Weights of a small mixture-of-experts language model, trained from scratch on English Wikipedia: 314M tokens, 9583 steps.
Below are experts of layer 3 (counted from 0) of a mixture-of-experts language model. Rows are named gate (a neuron's input weights, with its number), up (a neuron's input weights, with its number), down (a neuron's output weights, with its number) and show model dimensions 0-223. Each number is 50 + 12 x the weight over its row's rms, rounded and kept within 0 to 99.
Before each expert's rows: a language model's description of what the expert responds to. This comes from a sample of Wikipedia text that the model never trained on.

# expert 58
Kinship words, units. Family nouns like son, father, wife, plus coordinate marks like °N and ″W and units like in, mg, %.
gate0:64 33 52 42 19 39 30 50 36 46 48 53 38 49 37 48 52 48 45 51 24 26 62 52 40 51 51 43 32 59 34 52 18 60 61 42 33 60 41 76 59 52 51 44 62 60 64 26 71 55 69 50 50 43 48 60 58 35 50 68 35 34 41 67 69 54 66 54 63 45 54 49 44 32 25 49 40 50 36 55 39 49 43 41 70 50 33 49 42 34 55 57 53 67 39 28 45 52 50 51 34 41 57 46 58 40 34 59 66 52 23 74 52 42 59 70 53 43 48 44 39 42 43 55 46 51 49 49 50 45 67 43 44 37 32 35 30 50 63 88 65 28 39 29 64 59 50 51 54 45 53 56 52 59 39 45 45 56 42 52 39 59 57 56 36 56 37 47 38 46 59 48 39 52 66 55 44 67 29 57 45 37 75 42 70 46 50 51 55 50 49 72 53 73 58 41 46 44 41 35 35 61 60 55 62 52 49 59 33 60 79 51 39 72 36 38 46 65 53 58 44 48 39 61
up0:68 31 54 46 21 40 37 36 36 42 48 63 55 49 45 54 44 52 54 24 36 47 64 49 33 44 58 52 32 58 48 48 30 54 54 38 24 43 45 70 42 46 67 46 55 52 69 29 65 42 70 63 46 48 55 55 57 32 61 74 18 58 36 58 59 39 45 56 53 49 51 53 60 32 35 56 43 43 53 67 40 54 46 27 61 56 33 62 36 43 60 57 63 55 65 31 52 43 59 49 46 43 40 50 43 39 46 58 42 58 26 53 61 53 55 53 56 64 45 59 42 37 45 26 55 56 23 36 46 44 56 52 57 16 26 45 43 47 65 70 54 36 60 23 72 52 50 56 53 59 50 59 40 40 47 32 37 40 41 45 28 60 46 52 27 60 53 42 33 58 67 44 52 61 59 64 52 55 33 54 43 39 56 49 74 41 48 53 72 34 58 51 58 52 57 56 52 43 34 40 48 48 53 55 55 56 33 49 31 58 81 59 51 73 42 31 50 58 73 60 42 41 44 68
down0:56 69 62 34 48 61 29 44 48 55 49 56 39 49 43 59 30 46 58 46 35 26 81 50 47 75 49 48 31 36 43 35 46 64 58 59 46 47 49 58 60 43 45 41 42 43 41 55 42 61 47 49 52 54 48 49 70 60 47 44 42 70 41 62 33 34 53 48 43 58 72 50 45 51 41 41 56 40 48 67 37 49 61 35 55 60 43 59 61 43 62 40 41 41 42 58 52 30 54 64 55 46 72 43 56 44 62 70 42 44 45 64 72 50 52 23 46 42 55 41 43 32 29 53 42 49 56 28 44 37 73 40 69 46 49 51 43 53 33 54 56 51 42 21 53 44 41 44 60 32 49 57 57 61 44 63 51 38 56 70 58 61 70 50 54 49 50 36 19 68 40 51 47 41 65 65 28 79 57 74 71 74 47 49 43 43 67 47 43 58 33 61 62 43 79 51 66 55 55 34 68 43 46 62 33 61 49 38 58 56 50 36 16 53 33 34 55 30 55 39 43 34 54 45

# expert 40
Quantifiers and numbers. Quantity and number words before nouns: two, three, other, many, several, some, often after with or of.
gate1:53 63 30 56 53 64 47 49 42 40 45 37 47 57 41 55 40 57 48 58 58 17 29 37 74 41 60 48 58 34 54 42 64 64 26 52 40 69 50 42 53 52 36 36 56 51 48 51 60 37 53 44 37 50 48 45 68 48 45 47 26 34 47 46 53 65 60 68 49 48 37 81 47 21 60 46 45 22 62 52 54 53 36 44 58 53 53 52 65 43 57 36 36 65 63 35 67 36 43 57 35 36 56 32 41 56 36 63 43 59 55 43 55 79 41 71 65 69 66 30 49 50 41 48 50 36 55 66 62 43 59 62 39 54 37 49 57 50 48 60 49 27 55 56 45 43 48 39 31 52 54 44 40 36 61 48 54 44 69 41 49 50 60 66 45 51 49 42 40 18 61 36 57 45 35 70 37 53 50 36 77 45 45 58 45 58 28 51 45 58 44 69 66 49 43 70 77 58 49 54 68 52 55 35 60 54 45 51 56 56 50 08 40 54 42 41 53 54 52 32 29 56 39 35
up1:38 28 55 59 42 26 59 45 59 53 48 65 48 42 53 46 50 48 53 42 47 66 48 59 34 55 36 44 59 53 62 52 55 56 63 52 69 44 50 54 40 51 52 58 40 53 60 37 64 55 44 52 71 39 57 48 49 55 51 45 68 70 56 30 53 36 26 51 48 55 59 31 51 74 38 60 40 72 67 44 54 56 61 44 26 61 61 48 49 59 50 67 78 54 37 78 22 56 61 53 52 54 52 62 46 32 54 35 55 45 52 58 57 31 62 41 49 41 57 74 54 56 55 35 26 59 45 49 27 57 55 31 63 50 50 64 38 43 47 44 45 74 44 61 50 49 44 49 70 52 38 53 55 60 38 42 31 58 53 62 59 47 41 14 68 49 53 48 57 85 21 63 49 42 65 35 49 46 47 48 36 40 34 32 44 37 62 53 56 32 57 26 40 40 63 41 24 58 44 50 54 46 48 42 53 31 40 37 35 51 67 82 48 51 66 50 65 45 60 62 60 49 70 62
down1:37 35 38 69 52 54 68 63 41 46 63 60 35 77 71 34 57 30 47 41 52 18 44 41 55 68 30 47 34 52 59 52 67 50 57 58 62 63 42 54 45 38 42 70 44 52 50 64 55 37 25 55 54 33 49 46 28 60 67 58 51 55 30 46 64 19 52 44 39 52 40 56 48 40 42 59 50 67 35 37 63 53 40 60 73 50 63 21 60 52 57 66 53 44 20 59 50 43 42 67 43 32 30 37 50 67 66 50 54 32 46 38 54 62 52 60 53 28 65 58 61 49 53 54 53 55 46 51 61 23 34 32 52 55 45 46 51 48 53 62 46 49 59 74 36 42 68 37 54 72 66 66 56 46 33 41 46 46 45 42 37 29 44 48 52 50 49 68 62 36 46 49 64 48 61 57 22 49 50 46 67 47 78 57 38 45 44 46 59 58 56 40 60 59 53 31 63 62 57 60 73 53 29 36 52 48 56 54 43 59 49 62 55 58 51 44 48 37 59 60 48 44 42 26

# expert 17
Indefinite articles, ordinals. Articles and quantity words like a, an, one, another, first, largest, plus the leading hyphen or letter of list items.
gate1:50 41 56 60 58 43 29 64 44 31 59 55 60 48 48 46 49 50 63 56 64 55 58 71 47 49 50 55 61 43 52 51 37 55 41 76 59 48 59 45 45 55 73 36 58 32 61 65 61 35 49 46 35 57 28 43 48 54 50 60 41 51 64 39 38 72 40 60 73 39 47 43 61 50 62 35 63 31 38 40 51 26 68 48 67 73 70 54 48 56 30 33 39 47 41 56 52 46 40 48 64 41 64 46 86 54 41 51 38 39 70 53 79 45 69 43 28 37 47 49 50 54 58 54 62 45 41 68 55 53 46 48 60 34 74 53 65 56 42 26 38 41 48 47 64 65 45 61 30 49 34 45 33 49 55 63 40 59 47 61 48 40 48 50 44 56 53 38 46 35 43 55 34 42 18 55 33 57 43 48 39 33 55 48 42 50 44 56 45 45 65 33 46 53 29 69 59 36 67 63 66 47 47 60 60 12 49 55 57 45 42 60 48 65 54 82 55 63 68 41 53 69 39 44
up1:38 56 55 58 62 47 48 58 56 38 73 54 55 55 50 53 35 54 57 38 69 53 49 72 45 58 42 54 57 47 49 54 46 60 47 71 65 56 50 56 45 56 60 39 52 47 44 58 70 21 48 64 46 50 50 55 29 53 52 42 52 59 64 35 46 84 61 57 59 41 58 53 56 47 61 48 53 44 43 47 54 24 56 62 76 73 80 54 47 59 63 51 56 49 60 70 40 67 42 30 70 51 50 40 71 54 40 59 45 54 62 57 74 47 59 52 26 34 52 55 74 67 55 55 50 47 57 60 49 49 53 48 50 48 54 67 48 47 40 20 52 45 41 54 46 53 28 47 46 42 46 59 23 37 63 70 43 55 36 63 35 46 52 58 47 58 44 37 39 45 45 52 35 33 47 42 33 31 45 53 49 36 47 35 50 41 50 67 72 34 46 57 50 44 29 54 62 39 79 52 53 52 50 41 60 25 57 78 39 40 29 46 51 52 67 85 55 47 63 64 83 42 57 30
down1:57 58 71 41 13 36 47 48 60 50 64 45 35 36 60 45 63 61 44 50 57 67 74 56 47 33 49 83 52 46 33 38 40 33 64 43 56 37 57 48 41 68 29 46 53 51 54 60 16 51 57 44 40 61 43 57 40 70 38 71 43 56 39 48 63 38 41 52 52 44 37 41 25 56 74 62 59 29 42 49 59 36 52 49 68 63 55 62 38 71 58 32 31 71 51 46 48 59 53 56 56 64 45 64 55 42 35 40 42 53 49 56 40 64 42 39 54 61 43 59 58 63 46 57 59 64 59 48 38 40 44 51 34 47 51 42 73 48 38 37 61 56 44 42 52 63 45 61 51 65 64 36 47 51 47 57 65 38 52 38 56 30 35 53 70 47 54 31 45 53 55 62 48 63 36 79 23 55 53 56 58 63 36 49 61 49 48 38 59 61 55 61 64 80 35 43 37 47 45 33 50 37 52 60 46 50 55 51 35 55 46 37 36 41 36 65 54 42 70 30 43 31 79 40

# expert 45
Pipes after rank numbers. Table pipes after rank numbers in standings and results tables, plus name particles like de, di, von and dots in web addresses.
gate2:51 44 48 44 36 57 65 64 37 60 54 57 56 52 64 33 42 68 38 72 29 51 32 51 56 60 50 45 34 46 51 65 44 37 46 51 44 65 47 55 56 56 38 37 56 32 56 38 36 69 45 59 52 62 53 51 45 61 49 57 32 57 76 43 53 56 54 30 60 53 56 47 62 34 48 30 50 44 39 62 28 40 29 56 48 19 54 37 43 66 73 47 67 57 65 70 54 29 62 47 49 58 40 26 54 61 47 62 35 63 44 58 39 52 35 65 51 42 46 45 62 55 38 44 67 46 47 64 34 38 54 50 57 48 47 57 64 55 37 73 74 59 52 61 55 31 61 52 52 44 40 43 37 57 80 46 49 46 41 31 46 54 60 55 46 28 39 34 44 56 50 46 48 49 55 22 40 59 69 41 30 43 34 46 69 41 48 70 26 79 58 46 32 54 46 69 52 41 33 57 51 28 38 68 63 37 51 40 51 51 51 70 66 75 43 38 31 50 46 40 70 40 52 64
up2:62 48 53 55 56 57 48 69 64 56 68 66 42 56 60 33 67 45 60 44 43 57 18 50 68 48 46 66 61 19 58 56 52 50 51 72 42 52 69 47 37 59 63 36 51 57 40 54 54 39 69 47 43 56 42 55 36 65 54 59 53 39 66 29 57 58 68 19 62 48 64 59 70 77 61 26 53 51 45 51 46 76 53 53 60 45 35 64 23 46 67 38 53 44 55 57 59 35 50 52 49 61 59 36 74 58 42 74 53 47 59 46 55 34 66 41 50 35 51 55 58 48 43 36 65 52 34 62 58 42 52 50 63 54 47 52 38 59 71 62 62 57 41 42 44 61 48 51 50 46 29 50 30 47 41 57 36 38 22 39 43 68 64 52 56 42 68 51 43 56 55 23 58 51 66 34 39 50 61 55 60 38 61 39 49 45 50 46 20 69 62 47 34 41 33 50 54 36 33 30 51 50 65 71 71 46 29 36 54 46 60 64 50 68 46 54 47 41 54 37 45 38 56 63
down2:48 50 53 50 43 43 45 58 85 67 67 40 70 46 26 44 53 46 49 48 54 52 75 52 56 64 36 49 34 51 62 35 69 40 46 42 44 74 73 47 64 43 55 67 54 53 53 52 60 67 50 45 53 52 51 51 56 72 53 36 43 38 52 44 45 58 43 49 46 43 54 55 40 52 39 56 44 52 44 71 44 53 27 38 51 43 47 58 91 37 46 46 58 59 58 42 23 73 57 58 54 53 66 40 57 50 37 41 59 41 44 51 57 48 29 45 30 38 43 52 42 57 72 68 45 55 66 32 31 56 49 60 52 56 77 46 41 26 62 61 26 60 39 39 46 45 54 45 59 61 49 61 49 54 64 58 32 48 52 89 47 23 58 46 29 64 60 31 37 52 50 51 56 47 35 40 53 45 58 50 38 35 28 59 33 43 34 38 52 60 65 53 35 37 30 37 63 53 39 36 39 61 43 42 54 51 50 46 42 45 34 38 31 54 76 36 45 53 39 52 52 32 53 71

# expert 11
Sentence-final periods. Periods closing a sentence, often after a name, number or quoted title, such as Galaxy 13. or ". before He, The, In.
gate1:69 42 53 40 64 47 74 67 70 66 39 57 49 36 48 37 53 47 35 56 46 40 65 67 60 52 52 55 37 65 51 46 50 60 51 36 48 54 67 69 64 42 48 42 43 46 49 55 56 54 76 34 46 43 62 55 56 57 48 74 40 64 57 34 58 37 37 67 59 48 40 38 41 59 41 43 48 62 47 44 73 39 81 39 62 72 48 58 44 52 34 72 67 54 59 49 50 50 55 38 25 50 46 84 67 54 45 61 47 62 60 42 52 49 65 37 49 61 53 38 46 42 52 43 43 38 65 51 71 47 49 81 47 60 66 30 56 57 54 65 49 40 45 54 48 38 39 68 54 51 24 54 74 40 55 37 56 41 52 52 35 24 70 52 53 58 47 55 22 49 36 71 31 54 60 41 30 67 52 49 40 57 54 46 44 57 47 52 36 36 40 61 60 56 51 27 54 69 42 63 70 63 71 61 25 45 69 60 45 43 49 45 43 48 36 63 67 62 37 61 48 49 68 40
up1:52 72 46 58 20 47 74 60 38 48 46 37 39 68 46 61 42 43 60 55 35 55 40 54 41 47 44 57 68 55 66 42 53 33 54 66 55 54 29 57 73 63 47 59 53 59 46 47 72 45 37 47 59 43 46 67 42 55 65 66 48 43 65 55 33 51 48 45 61 22 46 53 30 53 54 66 55 46 50 44 36 32 61 48 59 64 70 47 45 56 50 49 23 49 45 56 45 41 36 59 75 59 28 37 62 46 69 51 49 39 52 57 52 46 59 55 52 35 44 56 64 53 41 38 50 64 61 51 48 42 51 44 51 52 50 60 50 65 35 25 53 22 54 37 41 59 56 49 45 64 41 34 51 63 60 55 16 71 35 65 42 35 47 51 41 56 38 53 57 34 54 26 49 66 47 38 56 46 46 69 69 57 42 62 49 56 45 48 56 49 42 60 26 48 48 46 41 74 32 54 12 37 54 45 64 39 50 70 64 65 77 62 60 29 42 21 29 39 57 44 63 44 55 52
down1:52 62 43 37 16 47 46 34 52 38 46 61 29 79 43 46 76 64 45 73 54 63 62 48 78 57 41 46 48 40 47 46 72 42 52 58 62 50 61 22 35 37 49 43 54 42 27 57 50 39 38 37 47 63 28 38 58 47 44 49 32 64 30 49 51 44 49 38 64 46 31 61 53 42 42 50 47 66 37 44 48 41 44 74 42 47 60 67 53 33 80 77 38 22 60 50 48 81 58 32 60 44 36 58 51 34 60 63 51 43 64 48 50 51 53 48 64 40 28 65 42 43 50 45 37 53 71 63 59 62 59 59 40 41 42 57 36 23 54 51 50 35 59 53 55 40 38 36 56 51 50 47 57 47 44 60 47 43 32 56 50 42 45 62 73 45 39 73 45 59 68 40 45 49 56 48 57 32 40 64 56 55 43 60 46 36 38 54 42 56 59 77 49 67 70 67 31 60 49 57 54 54 35 41 47 67 57 67 64 60 47 47 49 58 55 62 49 59 55 48 53 38 66 63

# expert 34
Mid-word letter fragments. Single letters or short consonant clusters early inside words or names, as in dec-l-aration, re-f-lects, gl-owing.
gate0:51 56 40 45 62 57 83 36 53 55 44 66 58 54 47 53 62 42 32 64 37 49 61 47 58 40 73 53 36 36 59 48 25 73 47 66 31 25 33 55 53 23 50 47 40 60 31 57 59 53 53 52 49 56 49 43 57 69 64 33 60 49 65 44 67 52 50 54 48 68 40 51 36 48 66 61 53 62 50 44 45 54 32 46 66 55 60 65 48 42 43 66 48 56 59 62 64 55 21 46 50 50 57 35 55 49 53 60 69 57 70 40 52 66 58 61 64 39 73 38 53 36 47 75 30 53 62 57 56 63 65 33 42 52 39 36 42 46 57 38 49 60 67 38 50 38 62 53 76 23 36 39 51 70 54 32 64 46 64 43 74 55 65 58 49 59 22 42 46 50 47 51 34 66 60 55 66 26 46 46 45 63 62 59 42 44 34 44 35 44 40 58 66 39 49 71 50 57 56 51 39 57 56 46 65 39 60 52 37 58 52 61 55 66 78 57 57 63 38 42 34 44 67 35
up0:41 35 49 42 78 68 77 44 47 52 48 68 50 62 50 49 47 44 42 60 42 57 70 51 58 35 56 52 36 32 57 55 22 60 49 56 39 30 45 49 45 42 58 49 47 63 41 57 60 49 50 50 46 60 55 28 61 65 56 30 64 48 48 50 69 54 33 50 53 59 60 64 27 55 59 49 56 63 49 43 59 46 38 39 65 53 54 68 53 45 47 51 52 39 55 40 70 65 41 39 38 54 57 46 59 43 53 63 66 56 79 54 56 40 72 65 56 28 77 30 40 27 62 66 23 52 54 54 62 61 56 44 42 53 46 17 44 32 52 55 50 56 69 42 51 55 57 63 58 37 54 32 58 65 62 31 68 57 49 33 50 57 52 59 52 52 31 46 41 59 62 57 24 50 54 70 39 30 38 47 37 58 51 40 41 60 39 47 25 32 34 30 66 51 62 75 42 62 60 54 34 76 62 59 48 51 58 65 36 54 50 69 54 61 69 56 59 66 57 35 38 54 56 36
down0:52 48 52 40 52 37 63 54 49 49 47 58 46 31 25 52 56 48 57 45 70 55 38 53 41 43 48 51 23 34 42 60 42 58 37 53 52 70 35 28 40 38 69 65 55 67 27 33 51 66 27 61 44 50 47 36 70 49 55 23 57 33 46 68 56 40 40 47 69 61 41 33 47 43 65 61 54 55 38 46 49 74 34 37 46 30 51 56 45 49 59 52 44 46 63 43 37 43 54 55 41 47 38 50 58 50 47 45 60 61 41 22 44 56 59 59 60 29 44 44 43 52 41 56 37 52 55 58 52 44 66 52 65 40 40 47 58 58 42 57 30 58 51 46 49 47 63 33 80 57 38 46 47 57 71 45 44 66 31 20 77 51 60 59 30 74 49 40 33 51 52 16 35 51 60 62 41 44 64 45 53 58 27 64 41 54 56 34 60 59 21 38 45 42 40 62 66 29 61 58 59 67 40 56 58 48 56 61 41 73 68 49 54 59 55 49 33 57 57 52 51 35 38 30

# expert 5
Names, dates, score dashes. Capitalized proper names and name pieces like John, Steve, Nintendo, plus month names, digits and score en-dashes in tables, such as 6–2.
gate1:54 63 36 37 50 33 41 57 56 56 77 52 46 49 52 51 54 61 48 50 66 36 58 56 35 65 64 31 54 57 72 61 37 55 43 26 48 37 36 09 59 60 44 41 50 19 62 66 64 68 44 42 48 57 68 48 58 49 54 56 65 67 60 62 50 64 36 36 49 29 48 58 43 48 57 57 77 54 47 46 35 43 25 70 38 52 41 64 30 53 62 44 68 53 50 49 52 59 44 53 48 57 47 64 63 28 42 45 55 58 53 34 55 62 45 47 29 80 38 59 50 40 41 51 48 45 59 60 46 27 41 47 52 50 21 32 42 34 38 51 42 52 31 29 47 54 35 41 46 34 57 55 70 66 64 54 42 51 52 75 64 38 46 48 45 41 45 58 52 25 48 63 36 43 46 61 60 42 43 44 38 41 43 48 40 35 74 54 67 70 45 39 67 63 31 56 41 49 52 42 46 35 46 36 64 45 52 39 49 54 50 36 65 52 46 72 47 58 27 58 45 54 45 70
up1:45 72 50 53 60 74 46 56 49 34 52 40 56 50 20 57 60 50 44 49 55 49 27 57 31 48 35 53 54 44 47 46 23 33 50 63 45 62 53 56 33 70 61 82 49 57 43 40 58 52 53 67 53 35 43 73 41 47 49 31 75 40 49 49 58 49 47 60 32 38 40 40 39 60 72 61 38 18 60 57 37 45 54 41 54 50 78 53 69 69 35 70 20 39 42 65 51 54 54 47 56 61 64 61 49 38 36 58 45 59 48 66 71 46 50 54 45 44 40 53 49 56 54 74 51 45 65 64 68 52 35 46 45 58 66 56 47 49 52 30 31 22 72 34 59 58 46 53 65 45 47 47 26 47 42 60 66 37 39 50 46 27 52 46 48 54 44 22 50 38 51 44 28 35 44 65 42 48 57 37 66 52 33 69 55 29 62 42 43 54 70 61 47 41 54 48 48 37 71 70 41 60 52 54 51 55 55 55 60 42 66 55 53 49 44 70 55 44 55 39 55 66 49 47
down1:65 56 76 70 54 58 20 49 36 53 54 25 34 58 66 57 55 30 52 69 35 36 48 38 61 51 32 52 46 61 60 46 48 40 37 36 56 37 56 60 69 45 34 22 54 59 56 56 73 54 60 44 56 34 64 66 55 38 46 66 64 61 53 63 41 61 34 36 27 55 47 65 34 55 52 65 48 53 41 59 56 43 61 53 49 39 32 51 51 66 33 54 43 35 46 44 60 55 47 49 58 52 48 59 58 61 19 40 35 58 34 46 36 31 52 61 40 46 65 63 40 43 42 58 58 34 56 35 50 33 46 60 28 49 50 61 40 73 33 65 53 74 53 44 41 61 27 35 38 51 48 51 57 52 62 43 72 68 71 56 53 43 53 67 62 48 56 33 63 33 51 55 49 55 32 57 57 27 53 50 30 47 58 53 35 58 55 58 34 62 43 39 38 44 73 53 58 48 78 60 49 51 37 46 30 45 45 55 40 74 27 60 57 34 44 58 60 45 30 48 43 46 60 50